Weights of a small mixture-of-experts language model, trained from scratch on English Wikipedia.
Size: vocabulary 16384, 82.5M parameters.
Below are experts of layer 5 (counted from 0) of a mixture-of-experts language model. Rows are named router (the router's row for the expert), down (a neuron's output weights, with its number) and show model dimensions 0-223. Each number is 500 + 40 x the weight over its row's rms, rounded and kept within 0 to 999. Numbers have three digits each.
After each expert's rows: a language model's description of what the expert responds to; "comes before" lists some tokens at least twice as common just after its tokens as in all text. This comes from a sample of Wikipedia text that the model never trained on. Tokens count by the router's weight.

# expert 64
router:581449537460473545470500513531539482464436420444497491455500484523508481450535607619481433481482552568516416527469553513481470398460444506519435540451497456510471451495508496506512494521484480548533484467535487581515479545481505463491490576519446529489503508488576476476487528493446511487505463551474512503483550516546530402454517549490437515402545519487494472409497496474553482532507470501528472543532509495457561452529498495564568479515514436526470550501484500496489475574482476500446496481555519581498414476499489491516488478486495527521510533483556536440476490516496427523492437477514442464544484508540595548485543478473571441545449463417538525536527565502541537531485
down0:520513494477477438541548519499548468478537442529563506428444489535479486435517438433403492482503446456506441526484509498479511499443574452505493549517555500520529575491484529494469473473500504467497594532506501421533549511489518480488519497530566436572509471446549531526517484515490506462483513495527497558549546537577506440498503477435493542469478491519499460498475470493523512564521475460488465521476524462486443498487511485512528510529537402496539486452448518594479534456528487479454509538503562538493573440567496478495529471531490536492474555588481495481568559490449529592451418476541555483530643450466467464458448580434530497501484484513538433489528440530561448494469
down1:453451499529463512421504485552525506471483487512473473544488490521477499504478442540449503492530514414492418486473566455501515452445485460576496435468528520436417514522524531546461489465419504505519496525466482502495516501499555572576438527504477486515435487484573547495488538513547463473471565539471501478485520486472434510559539539591528513432494529532533454523519543476489508499512439504504532517544477497524531442456506529521536437460521501548511457503450578496418488479493549535536519497491483511545489521516608415516537544499590556459450508566508453511513475514550484594527480408515554512472604524450470527440433482499457557433559421513464474473496500487463544511566
down2:533474476490523482542523548534476544512512445475473476514511471455507465508524526465475484506558523514459510528520542531408504423498458499444455476489525554527493521510420438491524462469508487493481565517452481447504478456542525535436557448546451515480542523483554475483520439500483514524470546459490492449453543495457458485496515519382539507529507531523476539476503426476453516506503509534460476505487514494523535401509511470530494506493496447494566552481590492483469555465441565616503522466445489502553597478616454560547494504437558493501560509495515461473376503466498538554507454491541575584473505488511534439546546549541488428522553433571453526514478468463522490536543
Head nouns after determiners, often ending a noun phrase, such as years, season, career, census, race in Hispanic or Latino of any race.
comes before: ",", ".", " of", " were", " in", " are"

# expert 47
router:503482432459520527549510479489484509422506482405491496444420494447556566521521509566523439477487496555491468508544557446493477487508469457514423559482494489495509541533504413421567511461543451485485475444489530477480437565469447446372586503468516569422584480473545489454437508560472580541579507505469476497495438481586493537474521470496435537475529540523498485503548534513548465499471520499524520539473522482487496472561475533468485497511492500518459454453496530498501478488557494507498448472598449500519496560508495512568501525543422585556487518513485464503538507513444445450494474446415454454498532499472529549558479468504450454495511507429515502525479490477498511579500
down0:549608519534464450495470537473497502479426478471508552488507476555479459526467464557550462498423481547452475448501438521595515546470474487504492466484568506501513481540539472543460487455495457497534458461530482558500450566534493491511543484492485518494533483461520503461502482515488515536537502535498505515457544484562475538484577436589411501452519440614436578426560431471453527545493519584568528530545546441489405522508587487517532503535515477465497556465492512404529463491497498438528494499516541508501537463583521544542565539523517493549503533499454493499431513494450407500537476538525475502461467461526452495485395509497525464491484516516456495467491524561517518442489
down1:510453508475455471498486438498543554479506395535511503520503481562519502528564507512470549487499519495557502462532469469431517488504465442496510490494523468539572451527504477472436487530498466506499513498507497477533467512489445502460437494599581541501493476477464550463542479465523454414476491436502521486580581560564485548491522525481511533529509487483510515578530525505596564529460511485518588502483536514566507436503514510525514454435508517529477440525492437456494506469495549486480566425427532489515508504497473544396529489508528397452427498482526529493505514568439461573447489487538591499473522442481457481442508539466576454553524504463528489439542395483543511479577
down2:496558443512455523527544517494524443537497397527428496496482471476539518490513422491479519473539475502384469520534511468466571513478534491513429446464584501421515559564409562547466506504435553473549467525437435462497451487512472495527548518531512479527476493478519489498509493513474451483571500509532457444485513534505492523490474537466493418451506550489504461529493457545606529412503484474465464586480521508509543473442484527504452586525457530485619488518520494503503530442491559471490514493516431532504463499471474459526493569502427497513472461489460530499487501532480499476564427502433562538491560527540462537504476556576474485543545547555507522457445464583542521485522
Column header words in table header rows, such as Team, Title, Votes, Candidate, Description, Source, Preceded, plus percent signs in result tables.
comes before: " |", ":", " by", " %", ")", "/"

# expert 1
router:564505505499441474497489486554467491469482455444467530439471445473529497473620537444475423501488531555510489516514485465516514514438482496480472487426522530461525457479539562433516464541514486547467478540470499506529490484504541417520502492513421495448492514414569520506506426499510529438464519583476488476504583496556472431446526569479431488431490529474456528390495493444554476493637450501450505510496503467499518509537519522531514526537493425504544525488524483490529466464509453485538479440621553629488521463538506521470521463506504441505521540488504510436498461445517548529577500505472452459549492538507512526509527492481529524525500513475522513527496506431514463581429
down0:431584451507531532422475519568508484579484540562522423485464525492461518512419427516563499463545538439530509529507468492498481493511537509497510458511512534437538587465503519495421509429526481488442493529468489514545494489502467455489531520515501513568441478485462538447456488487427531456536496593491511447532446503520530520499535525480543515479457537452461485498450504474467514519519460505524526420535425504544446528496517507532552497436537487555481493528484520560560561479461519510437509503436522476483547434515493636550471436488539452518532462484515586544546458493535500462451430426577481534505469556550535514518517487458507480529535489515526515444587535471428445478547
down1:459498519498446447418468508575474489527514519487470494431539473503471507482531464479486447473529551562566469517541556493533453447448503479476445516515556556451470451523515525500561427540529532483476475424530505480555545453549460557430487478449478458472570564473488468476516510460568537503486501498554513448481538460530523551487536533427512547432471543503472545518531551442580527482511630513473562513501517513523504526493507510571479509551479501448484603560508513431517489440507538492530437432514536441484518562529415484523471506480446475564454554448508487525443523476508527502526528492360494497517492466466497512487563470475478458565428518474494552464495500516533465511476
down2:534540534513499475568510543552508441453433499558485510501431453460444459481534490491519499536519499508524499473590544494588560493488510513426431461524463511474497535570484496498513540464494590542460468539407512515520464445476492441483487515524450511551496551401496504475496447471515489513544499545559491468531529502527619516528475548560468470513498449513436504512515485519500541418528523513503495481506598536443410507503476471494577573506526479459465513451536456473521447482558470477490431502450511488460493602500476516573472465506481532465450470494537426513562622506520530548553484488528514458516487521495473478460536477473454477502467475563548521490413444494551533460471
Abstract or measurable nouns right after the or a and before of, such as number, speed, majority, portion, use.
comes before: " of", ".", ",", " in", " and", " to"

# expert 61
router:438573581542601506495439501475474454529499534443498533513533506460507508484432446497494520485492547461521507493484521515522491502481509503480440462535498485500534547552491536511555546443410539465528496516483465561454515509562501515551464487564436521513467542435536527511491471485504559509537451476498498439558437473543498440423515536533516431445464456580578496577510542537521495590441500470471455485470520440563476529475535514560431534464535519491439507498419499506518586488498511506548501529581477474521459409501487489516444506562462505494478508561494483523424486534395554477513561491481511562456549513445511543540514513517475465463486426443455574553488534479533521484482
down0:479479483467479455425460423482460491481558541499465512515557540548472497432530518545505469459504511528510457520440526533536503477530563510511489419557488600484538510492525406426548455544536550494560462453444520551509468500497478476536473556555480482589594506414440506527474547554476519457498497456493517532519441485481482495443512495497508451487481405445513457484486473565509516529478517531477469481451506464519441476463519536488541448503462487484483585526524517412562439482525455497514559450512445488496489548513499524560513494461555541449493540499450477479452563498514549548570547505458550492522568567550498517467487526445516480603582535486505527462468444441540444509472
down1:404508560480490509466494507460483513505483451508535538518467470531505570477444510559505524502492570492524525522420482456555528500429568473440538497560411452459498470471482504513539537513391458451552486497482509437520552530453568509512455534530502536522516593414539504532456526501543492485568480466572512458561440515514506543482527481560479581507508541577468423548505457478503484504471490502510484446514533481508504506472539513509486484478478457574582495488472514456494501436441476498527511469522529500439412540473480434508549574565432428552459477491536430454490479502454522549466530588538506529507530548529508492542433503529462522518419436505529505479450452504507537557468
down2:491570563441571520508570440530476534502512534453488530543446537481607433481489477548514545463535551524528461427486501556462495402477491462478467470451442447561546504487488520523496493466467532518555430483512483530582476547529478453550473532441564491491506572456504522438483575504483446504503497462495522486470481494515539424456472552451457522435508491515489538530515467533519465500465542550489528443438541481490429473473573485487530487486536492544499437509546517479524487438496507553520523577522531541445489492526518535430469544506455484502428508443466498442467486469447513530541625566520499459502438500450466548523486545443527519469532499506453509482522606497536522588497
Abbreviations before periods, such as Jr., Ph.D., U.S., St., No., e.g., plus table pipes and separator rows.
comes before: ".", " |", ".,", "}", ";", ")"

# expert 41
router:437435491461474534424464505499562500466558519461455500487508533499518483528489496553507550544507552546436480489491557453476447518501502527484479522431464498440441516559531498505511530527497404470445514479471508557541455450533420467444505519499529542604482597527477472460436503564529519479504436449503480482532478516473508547499558486454479496561540460508509536422470516520483475580475519574428522489524534490468534552447551463502434498485501513477428508557441564453514480503483576548547476468479454523555457594491515561564504368451442479556499536462563429482531469503520479498582428514497537540520517496501508478488534542526552449497545503529494530462473506462509510525481
down0:501519490480462543496429494513484487503523477551444484467447466484432474481464513487548517528541473469518551528525479535521493562494467453547491495506469555473421483523455550448535445512486489530461527535489540438487427564503475433544503487463464537544523491554454436496453542572473504491550586541540537593494502502516461532434502522437532561543552537529483524482560529510455394493529600485471495546503533518473514572492488428499489519433449551427443490541506520455586588523554507461470472466385533501511503535456488442491490556442501491549513488499470504545468488508535553498488547531498553511462506479453441405550465531489552553523467542509458481438511576549493486461485
down1:580515544476512542499496518458503513515471499451489481495477504495530486437493479524552525408477492429537563503523493462529557474512423484560484458523479511457560535597520470489529461491469543463543479505464543492446571504429492428535487537475449498453456523414468482497509537515568495482510528463541511460502489433489481464493494497525437548501592520479539469480549502501488537446514457548487470543495535538592527473447497517571491387559470472565457532559536536523577459404418531544545483514500478472576472506542484473575524521590501463508473409453502556534478474556524468480431548506502499444501537419528483487471500510548490507500508593574517521497470500467473492480456
down2:504557527571456390492460477569570445473498523482435503528582516499440469485530468511467557523521528506541500506569491521559462429498543525465575481514499499455547444485541497508540479541499471561508530437606530487491499511483516455435464491483579508510455481417457454477393498526503458565566483497412514510521508488502489515452520439548447573508561471502596542523487438512488475467510504570432498492504515542525523481502585473535528413504457470470476465482424505534534453492491490501512425443491584507529498444523524534514499498439467439534489494512536527532524489504479534545446503451564551561521563470483484422480490540570480457508495452501491499468533473533524515503533
Colons, pipes and labels right before a number or date in infoboxes and tables, such as Winning time:, Molar mass:, aged, ISBN, Route.
comes before: " 1", " ", " 2", " 3", " 4", " 6"

# expert 53
router:477527462476511589443488474479508545465502535485475537485471511515481523477482458492493505455532533478502516445444493486406502479563479461458502456505494500507435482549477475477524460512465419509414600535618554458423531529471538440444512532509516491540489480512423503550542443509476513457405542548464555494580520509511545455535515495477511547441518505419449511550427520467447518499526495546444473448519510493468475422531533528443486492431458576458561430534501481548516444506417446585525478518521425556478518529478571502489438515530544491520531538531509558480538459528538544510483472461535530465493532502480493525524491448451509492551543506467492563572525501523526485522413
down0:464517524462527493471453491451514563516457465455469505508440470505460557472489534495504429466600453542514457501513501495452506532550549489487502543537506510452527469450494450490556447450533527467498452504528506517509430501521521452475536519526525450545499483483457485593450555499450509541500487494538505481451539488511527579485526414492508484482461574497503563563494547558454488485478543543539457438461506523447462446543485476491505494575434605552533514543541451493523516481538542542532545540533479501362478496507462424544519546525447541499454502538491409579444537507475519521430523579474503520520509467535457544483467491451531480566534482490426459453466525548601528491443
down1:457394439467476435478493526448536481479510432490473499527536476488447485522529500460522471471468539482462451556586454485562468508483504469488516459446419525553575474526449530509508495560502543458510445506551516507471445494553563448549451488494515437423437478527516479435514499465526522581494547472485454480444530538454542506488518487380454546509526486528548533506542540508530484424485518478490556485477481520572452427470445500548536479515476457500530515478587590464497442444497580556594494486519499506485517463483522431541529492507515497526505444545458464473485472485523500531481542543503541513450470448517532513568460573467452511588507535582493497500561513569529511475516
down2:455435545460538531468520462430464474493502429522456517496524435483447517447533512477435506467503486531513486493491513514527512495497461511572465566476528540426567499507496539527504484492465511515451494454529564509558451545375579460561511539482577485575439562507468500433468492503531484458452525404482544505506465485572524503464576513512525444518487508488478484621466460459540516475518512541454461533553544512490509559521468501504451516486515523586564511509471524451542477456558495557502552512443482418498473461470589528503436524525543441521507495460548545460469515549497502512531506482501448437474440555538437515514479539513491527566562548468476540426534469537525440463499
Words in names of sports teams, universities, towns and racing outfits, such as Rochester Red Wings, Featherstone Rovers, Childress Racing, University, Montreal.
comes before: " |", ",", " University", " City", " Town", " ("

# expert 30
router:519571481483421555520500564532490511426450457506503502529461502495422536474495514588506544483523482528449467462416475494481516474503486519446481490451458515486585469477548436478539482534463448454491524444558487562530503469476516516539492449463494569492541435446490526516516574516523494478453480461534503508445497511512600438526540586483401449444508511467529487482512539477529470526566465470481550476502509477508527488485485510468551542527520476540528496523491461543436460412496525579516489429475538630507508463490523526431496486526462535516512573458469517519418510577454511462515508449571443512545535568439535514510483564510510494452560493458444513543476596487487544487511
down0:593531422480437493436514455497513576491503548484512486499478513498459503538517528529468487466543553586494447605501534482490470519538439472514546474462537565554493514510440430473484469485508496496527471472538405480448547415481497488531385511539569474555466492474504522463474396463474542527584527528493552542582540434565441505458559462499474516484523522469534540515553475493514478535480582458490519534520507465438547511497495436516438480460444436480560524460494481448520504511527513513477610456572487533560512504470489486522475449450558536516455556562486470517509545510442519502503522471427483524473466448531441570484463515453512503525484500511513487520515511487429491478467
down1:460494472499429526443472435548553474493536528513479509454544567425480547497486517491555537504452535503551482513505449456470408492479531439591507508457492475509482499477443534505518520577542490438499587557446510548537450520527517484537463528464545547435477463531505503526550494456521479515517555487542600477530546495551539423473479451517496466509495513524506473415525551447541480570448495522385544435539508448486513518487509537456488547442451514443424514476481516474577482541506535558531536491476513462472477541423500592443523517483510540528531520503505509527536496534545485543494474553449438470459476526529476455553409515540435540483503527541471457488535476472430480538576
down2:482473501429481465536541437476485531488508518520447504465482494538411508533528511516489506540484459564493490514483479493576412467558575478469447464475477451473565475445500488413501542533506502498502496510459471472438499434519479522563477502513472481542483537462544548435461470516561545439536522574453444601515528445485433488539550493429490527529523527498483580479497519576568501490477520535513495545429517557532525484489540443610469478508496489486568521479499552522522481489428496485573540479545513537516484452526416461585535462498497498587507459505468468465484569530467500550435507419427555547532508498536508515541507451501471507444581502476454531450480451452555480495481
Head nouns naming a work or role at the end of descriptive phrases, like film, album, song, footballer, plus sentence-final periods in bibliographies.
comes before: "\n", ",", ".", " of", " in", " and"

# expert 25
router:472539426437613535500459495484529568399530523442465485549516471508568537479423517521438534511399540532474430494511503462604506501545519475502545549535484416535498541498482470456554507483525463461540437477537503518490530526481533466466547611485475494440515438427514446560499484472491511575570452450497530516455519487485579509534506474473460582512540525548485471497505506470463476508501501488501445491488496461496520514463481497457511505573528438473465448534484475550550512448458455533474538490555487530471525519552531514503469478519511564551516513570484596512519495510453466509434442490475512479527462479484454525483453460506537502490563435449498532506539505425494542390463
down0:641491462516520482498480558532502457437487577520519549444530495524484520546438527556556609461499551497547394566552496464461503513480504501457492427464502529563500457478497502544466439469448520502460484490453492537501493508484465519517510420413486565471522523530477474511509483531551489440542540488623522490492479568475472541508468439502490444467425487493517499466496488526503507448445525501462546476460506495469540521520571520470441431522586456514493527468538562491518536558571519504489505463444477447434481480456494448522546484564494536471448558434459539601444473449502492518514464545489533571487538542541505457491515491437489491507493546497507491506428477467517487489538
down1:477558504521450527550496445434462550542445563492542462481434503493410428529429481508467489504462455555487504485528476448482502503566514523452469491591497473532477439515479477515504541455537487438598449522512491507466458431489552491507547522579478516508522485463508451471525564495516500522561524472548495596529456476451554550489484472441527568531406518473425552476548463520578554562491421532440549491448500506592541458562436503512547490534497508495486509496520484525492527491419551464514491503515507483483610500519518498410508517538543519504427484549448472517534476530493496496528549492477495471528422521504497501521582487486536505459486546505449541407505451529494501477456
down2:519552522414475452544517524472474572503543520544485463475473522480557508500522424484486480592490529500475489535516531476545524520506497496487536539526532566533604511430456542480537496493549551537508416502460411486460478485436583486554527548555509490565398482428470555441533467571510440588528491436495464614458492546496479476397513512508531512512555479482538514479471457497498507468442413516481467464478493517498436472464482496473518503444485521530489470557539518524468520494550504500538528507502512472454515551451509526553536511465569473477501507461473490441478447558467504482498527477498565464464485497569491512513472606553463578498454433506533533436497544456531464464482
Digits after dashes in tennis win–loss records, closing quotes in song-title cells, coordinate marks, and table header words like Location.
comes before: " |", " (", ")", " /", ":", " \""

# expert 37
router:528472529398498544478498476425495475517507552537483471537489539469456516473492543444458509479446474543435559575488506449485485490536556477496449459412492489518533454439529470504454564524525452512502561454501516505537559457491530469455453433523488485522526508517522480557455486527478495483480468508522561502520421496434463549471528473539499425575555497464462534474430566490528568429542551506415489461481539453557520519465557466502470539498535485483509557543548557543524475525572571548543448557411497457549521499516467553476496512501442452517537549473547469507532479554439575487578517497453472451554468479400539481522561476482522519483483496546548496482517432537453500537537
down0:508426575481544520495489511499513466485459509474424485555541460538587485501499512524442433514514500540567532539525462535479502540462486521488474499548568455474540522545472489429509440469530468516528536530465454486557471551443468544474575483538491498454502504489513492466595504537505421563499491499486518565449532545486517460566478484312533507458468506533442476493482508469537558481500435603556523438492462455436531506536516435542491541444478488528509534459453477508514538498467480492439477448508491525493537462508526434479489496496580513469443520502502547456525451458463481558493526486504508498494499466570555530519543533482519415525472480420451548488436569521573489510520
down1:414447474487464537447493542475509532514457506489561485457532479439529508519479510488499451520526497486524522505507458484496532495483429502501552570501500558466547476497561476512420425510438441467571527501468530397454484526515450568534503533493508475533605491496570427498516572502500458551497534499450498435512495487498502497440505481479521498591508541552434453514547451471436539531512495541460525510548426497483549414532564487528480454523491459500516517468461502484554459487553461557556479455544473481481490536442504527529487461449569573485424466539527557505568471459502522539509532588534478547497412507577464463468496509513512551546545508474487530496517445458525596451428
down2:492475502455539474501508535478479496601510463582615548499517466429420522507470466469498528525485523482517486571521529519491534542484474508427459481531506509533546533489489516505464530456528523536525565561420542481505475490483504509495578515493440479432517516531519433458519554532594462547515549473446484514537463571485514511480550499472503498527511436539472528436465573483480511493490514469496506499515475483497450506555507458486519552491565484502514478472427566498470460480489548486529480597449427496556497446487572485522418428475494531483492486550483497537441471468561536559437554476489508526482434525468473389535505495522567532586520420470449466595488417498462496456507
Pipes and semicolons after numbers at the end of cells in standings, election and statistics tables, e.g. 14 |, 28.35;.
comes before: "\n", " ", " 0", " 1", " 2", " 3"

# expert 40
router:502523472486524515502472541517501488525532547542534499571503449510483555513445481426519524469462479517457502478536588522515436488496504529463407486514435520593462490502486458546495525468481474487574491553537505539506592500501537493474524512514497478504425463442445475536528463515479498517498534516537417478517416469504534473479487404491467575478552484529457584518497464467523566450499537531506460544492480476534525504583537513581440495454483553429488512581451491458479445496517546519514487557605431515442522522490496543422509455546457536492568555484408530453452543517465476519566470440476560460547516450555463479498459543491485449494473468523439532516489498498463495397477
down0:533521501446415456463441535541472473420471471559486455496513501510462551476465431466486489564476462473492496548471498505488518495479599488490489464536498514499559515446531520509472467494488510447479511475570498444460475443508566506487514498428573424485487527497444458564507463485476492476491567531515504439508542472498475554519520561484510467554461472452618484526458531496510570473535515507573502532479526472529495505479490475532510423599535478490599608538553491542530533475524459436540490505465567515520561508483569565486442468475422511433511472447504513457533516526512486419496524526489502429526420537499555460503453566542469533527509459501445535508541574553473505535435
down1:412500469499444521401545520441434488503500464528554442488457581512472592462540507512507479495496492546508488469503458540537518554557470514434487495531549400526534542473471511479432498486478544468466522490444501541531427513497529505531524507511541491407498458547437522513463464473504505552465477488523421453439539548478453492562511505496508486526441504424531496461404543505545559526501483479542421508533543505583469491533488442488474488515551481515394550527527459510489501477513504480477537557535500514479579406464558470562488477486534565492464576484543500467455495521494471557537518541506501432510513536547489556531464513538565499472530532530405483584474457520501564516477
down2:492483451568592483546543503474488561461536369509540467469446516460547442548457498490552473451472516452552524494483442552483528493551530515441541504479482492554532480491501533526455541578480396489429471552456460489452462483518478497564540611495477562509461554517455581498546543481441534497440524483490429518448493495591445485451534486508428509490484531534500564521492467505453471467467483501535501456509527496578431485459456488470462520470567599453502475550472573551558485493526456527485542532587517438465537472447559468508535463510526502547508527470522459453529519487519527477500535498570524551521457535566494516497446473503499531495514522485454479505476503494450488478448
Digit tokens in coordinates, dates, years, table cells and catalogue numbers, such as 57 after a decimal point, 1996, 978.
comes before: " |", "–", "°", ")", "″", "′"

# expert 20
router:495494465496479437483474450468417502482463499484547567546541452476507511434549450506479504574507436554430510416506486484535487500511549478584558441456494475501476511521512505447494484448504455580554539501464558457444483399539478399481544559567504482552539499498505454517434492630466439481553488456561507498476468509463477470445478520467458491512491561467556493495490443475559503532441493480488480543532533498567501533467440510542539492579515505539488489426507534507471462515514488560524487475468440510532509509538564548522503512435455597530487569506540536516498446372562538517525450515525458499473533516555472553519477478494504540492517518541520484526519463444472492472535
down20:501559540491484535436533492521491554486465498464563493485543494464497547461441489573523515466534453501558508565532480527519481530399555493555442475507526485530440464509533468533533464511469496522457537406512558546552522526463499450526488488591481491526470493489476402481527467496542533529482379487572464421546501507476486485449492571464517469467470483433487423486517496503547541542532490586521503472483431529504503556400502514553554514470485465530522497507428541532497528504452485423527551467459556471517533490539507528536467417518489485543506559542512513443501529459507451497557549593435514517507527454481507530467597484481472461509528473519446422493434541447479528492450
down21:521484539488508450438468529572521466514438470446502477506481582452516539432490471463535511503516515492473520537489524511464562474480530419492454508440437542502471471548470419516504470453464468465436575537494449481494566492499501517478407457494523483478436518523435544497509518541552482570529549473450474528425518413503554530535462568483524504531560511534504469518597554501525487550513524521544488520519429507537571549461547546492440543474498530477439514515549551461507560462507440513431488494532545440558546596529466559590482475512540514523445489462439488492501454590513543536464462504575452487529506463514465536517442454443499450518504499462449506468534557543486470525512
down22:489460459570484414423471468480510501539537461545461468505485465564509509482529483456509478521542538520484439561496558506500521513470437500514472517505478532430421432547527541511493558483486486488512519462618468513454428535537513587527488493458486459462543518480421516514561506518560538511494476462441550480489467499517537542472444490551412535534432528506540468400475560541501513564605516455504446451462518459477543499539466523540560507516478497472472528490525495528508570462537494509519493540555526510460455593401525487434510558531469544464548457456485519528486522568480459575467472495437507562468482522505551526501518435556487526490514558540523514441417491480471513493473
Commas, quotes, braces and table pipes after numbers or clauses, plus participles like located, based, situated that begin a modifier.
comes before: " 0", " 1", " by", " and", " 2", " with"

# expert 65
router:444474519510494452428518523468454456505534464507490493561497542541502531503545496511596540506449496562551536536490415510515491505529579568485475500506534419545477501452501507561455477498499509510456534524469560552551546514573467513565499460457491513515493449484473499472465555530487534538419486501505509459518562501537522577451491482495538524459463453492447493470491391489512513466484481548419437582439504569509517491525542471502536525501538539528495500467480546497509441418535588521505543460410502456517556569513530523473502426472452499479479492435489496532476484536433534426558549507542470476550472457540485522502504634526487537500444503472510449577480449424510524470454
down0:492487535427519508469545486521445467506522536554492445517539552506510493444540491497560577440425504472447506508552519382508535480462496443421555497490549544459572506493534525530517508480466521500539417499434524439500496446522511539455537482439555557475447504518557507420490480472500550520482465485532487520462539509500563497508509497604510551478526532469513581498419472450511557539506525486484417435551463509523436396475535513525564488483439536548453518454499526504467478516459525525444538512495525528493486585523515532494502598502509460474534470516506463490480533523498467442493518479393544548561457435535461483555498493494488496563497433499486520548607490535527494487479
down1:484596483553434476523520497517487507472402540497553492498516501544508544582464484515495467469515449567498529446459425500530484546519502512509561508484480452523467526554507466535504558533506493421512567435495525471513544472550470553537528474551535522433538539428578532459560527505513476463452519491508454510481442464546537526467532560587481483491500516566441499466542491537522474508518471518470545525493484513467475538507479457496493582466532521535475612557469512419409455513586557472496515545550534550423531468563537512522537489479461490454491490474505448553446469457474484565446508472555488471570522502475513473519489519426490464492420436470460516518444487511411517533436
down2:531529534502511541556558521462465506500535472486490507445445560476487501482516542508538460472462465473461519468477446480477476413544500492402596480484439577504517461476515448501506504486514551470535438489589513551433563438517452536468503526500509440473551503514480524487485517477529532533418577550468463486470503511543488563518570473385471481458478507511495571539598522554425439482468507410498530493497491500529448518547506484453474444514539561464493511527555592539469509486451562478494507531546589510516472520493517462524485491508479445545494509447566429507497495483503533486488490469429447576516498549564500502514438450447482479507523605501483540480441512490533472538440
Line breaks ending table rows or list items, such as death-list entries ("Australian cricketer.") and match goal lists, plus indented newlines.
comes before: "-", "|", "\n", " -", " Succeeded", "|---|---|---|"

# expert 28
router:541476542497461493504584566507512514480539510424550536524463567535568520472428523537547512539477461516445483498458560496514492550554519482480490456453513490507487456447493465519493509511440526496440513443478462517553521452477509520570562499495536473477487453580456477534468567524570499534482428511469562566501439489419557551490549419523515485490518481537525496482447488545501473530474516516489501501450456460501536524530546417512511505507473517423571473535480540437478462572484566530565486506418547477487556529564530481497465449471428456484482502489469522564445433545514553462592519566542551501498486474517552479581527519522508509438524585575458479516473556462438452487493
down0:520530527451472494483524577480437498532479515443470493473407485595516470524482507465539511475505524492542573497523490504557571507505544475517493513541507603484485461491528482463508397445528524530456568567538503501498481507530536546510500517436492502534496508484490421568474569494506479421496533487493522465501445458526484424460504503525485502512612529485535461542447493452489447540494506477455452519530510391464464486559559483513526554535495539455479507523509513502499434528519487497542562421477551459483495545546553510541525470452470475496429516497577524552483501459468437473575526503522453480563527457480503411537522497552503441487480379484481517563519521446564464523405
down1:551484518507496506547516581518569511561458500461551481589500492444525539444517501472508416532508536481478523438530439529386567470483500456565500446572574466518413553486500513580576497506506503552498470478504412453568489485490565494463492483490551493498523497536525580436473491468475515443442527521538548496483537504538490453511505555502508550505505535504477539475466551522534503397477508493502406514546489482475514464431511434495488537441568541521552464520485438480504507494465520501515516577544523495472426560530481543493484576456491443508508532450463475486466499449517526540484516453461514453564431538503555529556453418472558445470462438503510500456531483551513490506504
down2:507541440540458417472442510503473453510553510494479447541504509504466431528565489477490472504521492550524590500553492416457526417493495485505566534442495460541497468491499518522491502563473476578554450494468466517495524403517527503500492505517467567514490528575456518441528515449443546481572499433498507576496400494514534517459502520465406546440467523515512476510463498510537525504490501447428502524525494521532551568480437525444468480534486529472554451506557518529460494519492481502515502453487497505481535571437563517512529486486473487456471443471463479539612495536450433442571421499512484500619493482495463537457550555526463504580484454520507511523477478565594490492470
Pipe separators between cells mid-row in filmography, race, and event tables, such as "Satsuki | Main Role", plus dashes and quote-colon punctuation.
comes before: " ", "\n", " 3", " 6", " Chevrolet", " 1"

# expert 56
router:534516483487449479465519464459422495451517457496413502471497523526517462580435514507526493473564535520547493608475447436481486539487481508558475474515499458525484491521436510504590402456501538508410469498499512480511484582448489479445538484560472546570551609472521531463468510489478525538506563443490539567495455587549551571479522557509477543587460474480498567494496528569493540487465510570483524454456508511533522467506534472519537497474446574450439484530491552442481509466516545533447452476516479400553447460501489506544491462467536557543507542537523543552536505520482539507508502510461442550479536486527465513543419479463440483467563475506503447462488520524522476532469
down0:424522446419484523485462440479531498496415570512524554495476504585458519483483503515506478479537516538498424499481478480513444419548446548479498523577415467525556491491450489486490507426486449536539523490557509490466486507474461519505530537498460517464515455515409461496529485537512562562553442499502426457531464526532552501486488498494519547529490521516474448550455546577481490512449607523562492546452513502505507562530509514492443499501527471526461538519492511500516487512536494512461548499480451580511464513455470462498526504573519493547526483456565522597517478506505491477521552546515464413468464428535480554533498526488536446526509545527428526434358475505527557396452
down1:497520444481519417511475536530508508525486473517457545417534515525511477495489483477469473527497464474505470510488534486490442485515471453551478511537470550450551420457492522508516466564485471563519522515470509399592532524491573531477484541500526509495470548587472519508499535486509450550540546539549453533556471432569541486507491458430436556522486527508561450463419607420492512526485511537525533547528505427446551479579518522463482444548492468483475513431479488480490492529494514521473578490474499476543454436540422456527478509469527459533483569436480482434545475476462513486442518438464460503532486553546484572488427513445430585485562533511448510531555529557527495535556
down2:523534511483466493553545586463508499517453486463466455510465463509540530543500511503397511486478506534491481475593514565451492508512510483491514529494566474447519534535491568547432490495449523528527518464458495448488518584514551500470510550539421572569552496521543551505506524539500483512481478474546502433469560481490444469521483521369463514463520554535551526504439461436428530475471431444496457533538468453532511473549452508494542528594556484488591442559498456531413470520492445495480546555559485435526525500540449520454563534487474530488574459558571522504450494432480397509505453480518521481557551521512482486510499522484495505485450462471413476502529497479485496460501
Capitalized label nouns followed by a number or pipe, in sports, racing and election lists, e.g. Game 10, Lap 137, Ward 65.
comes before: " |", " of", " 1", " 2", " 4", " 3"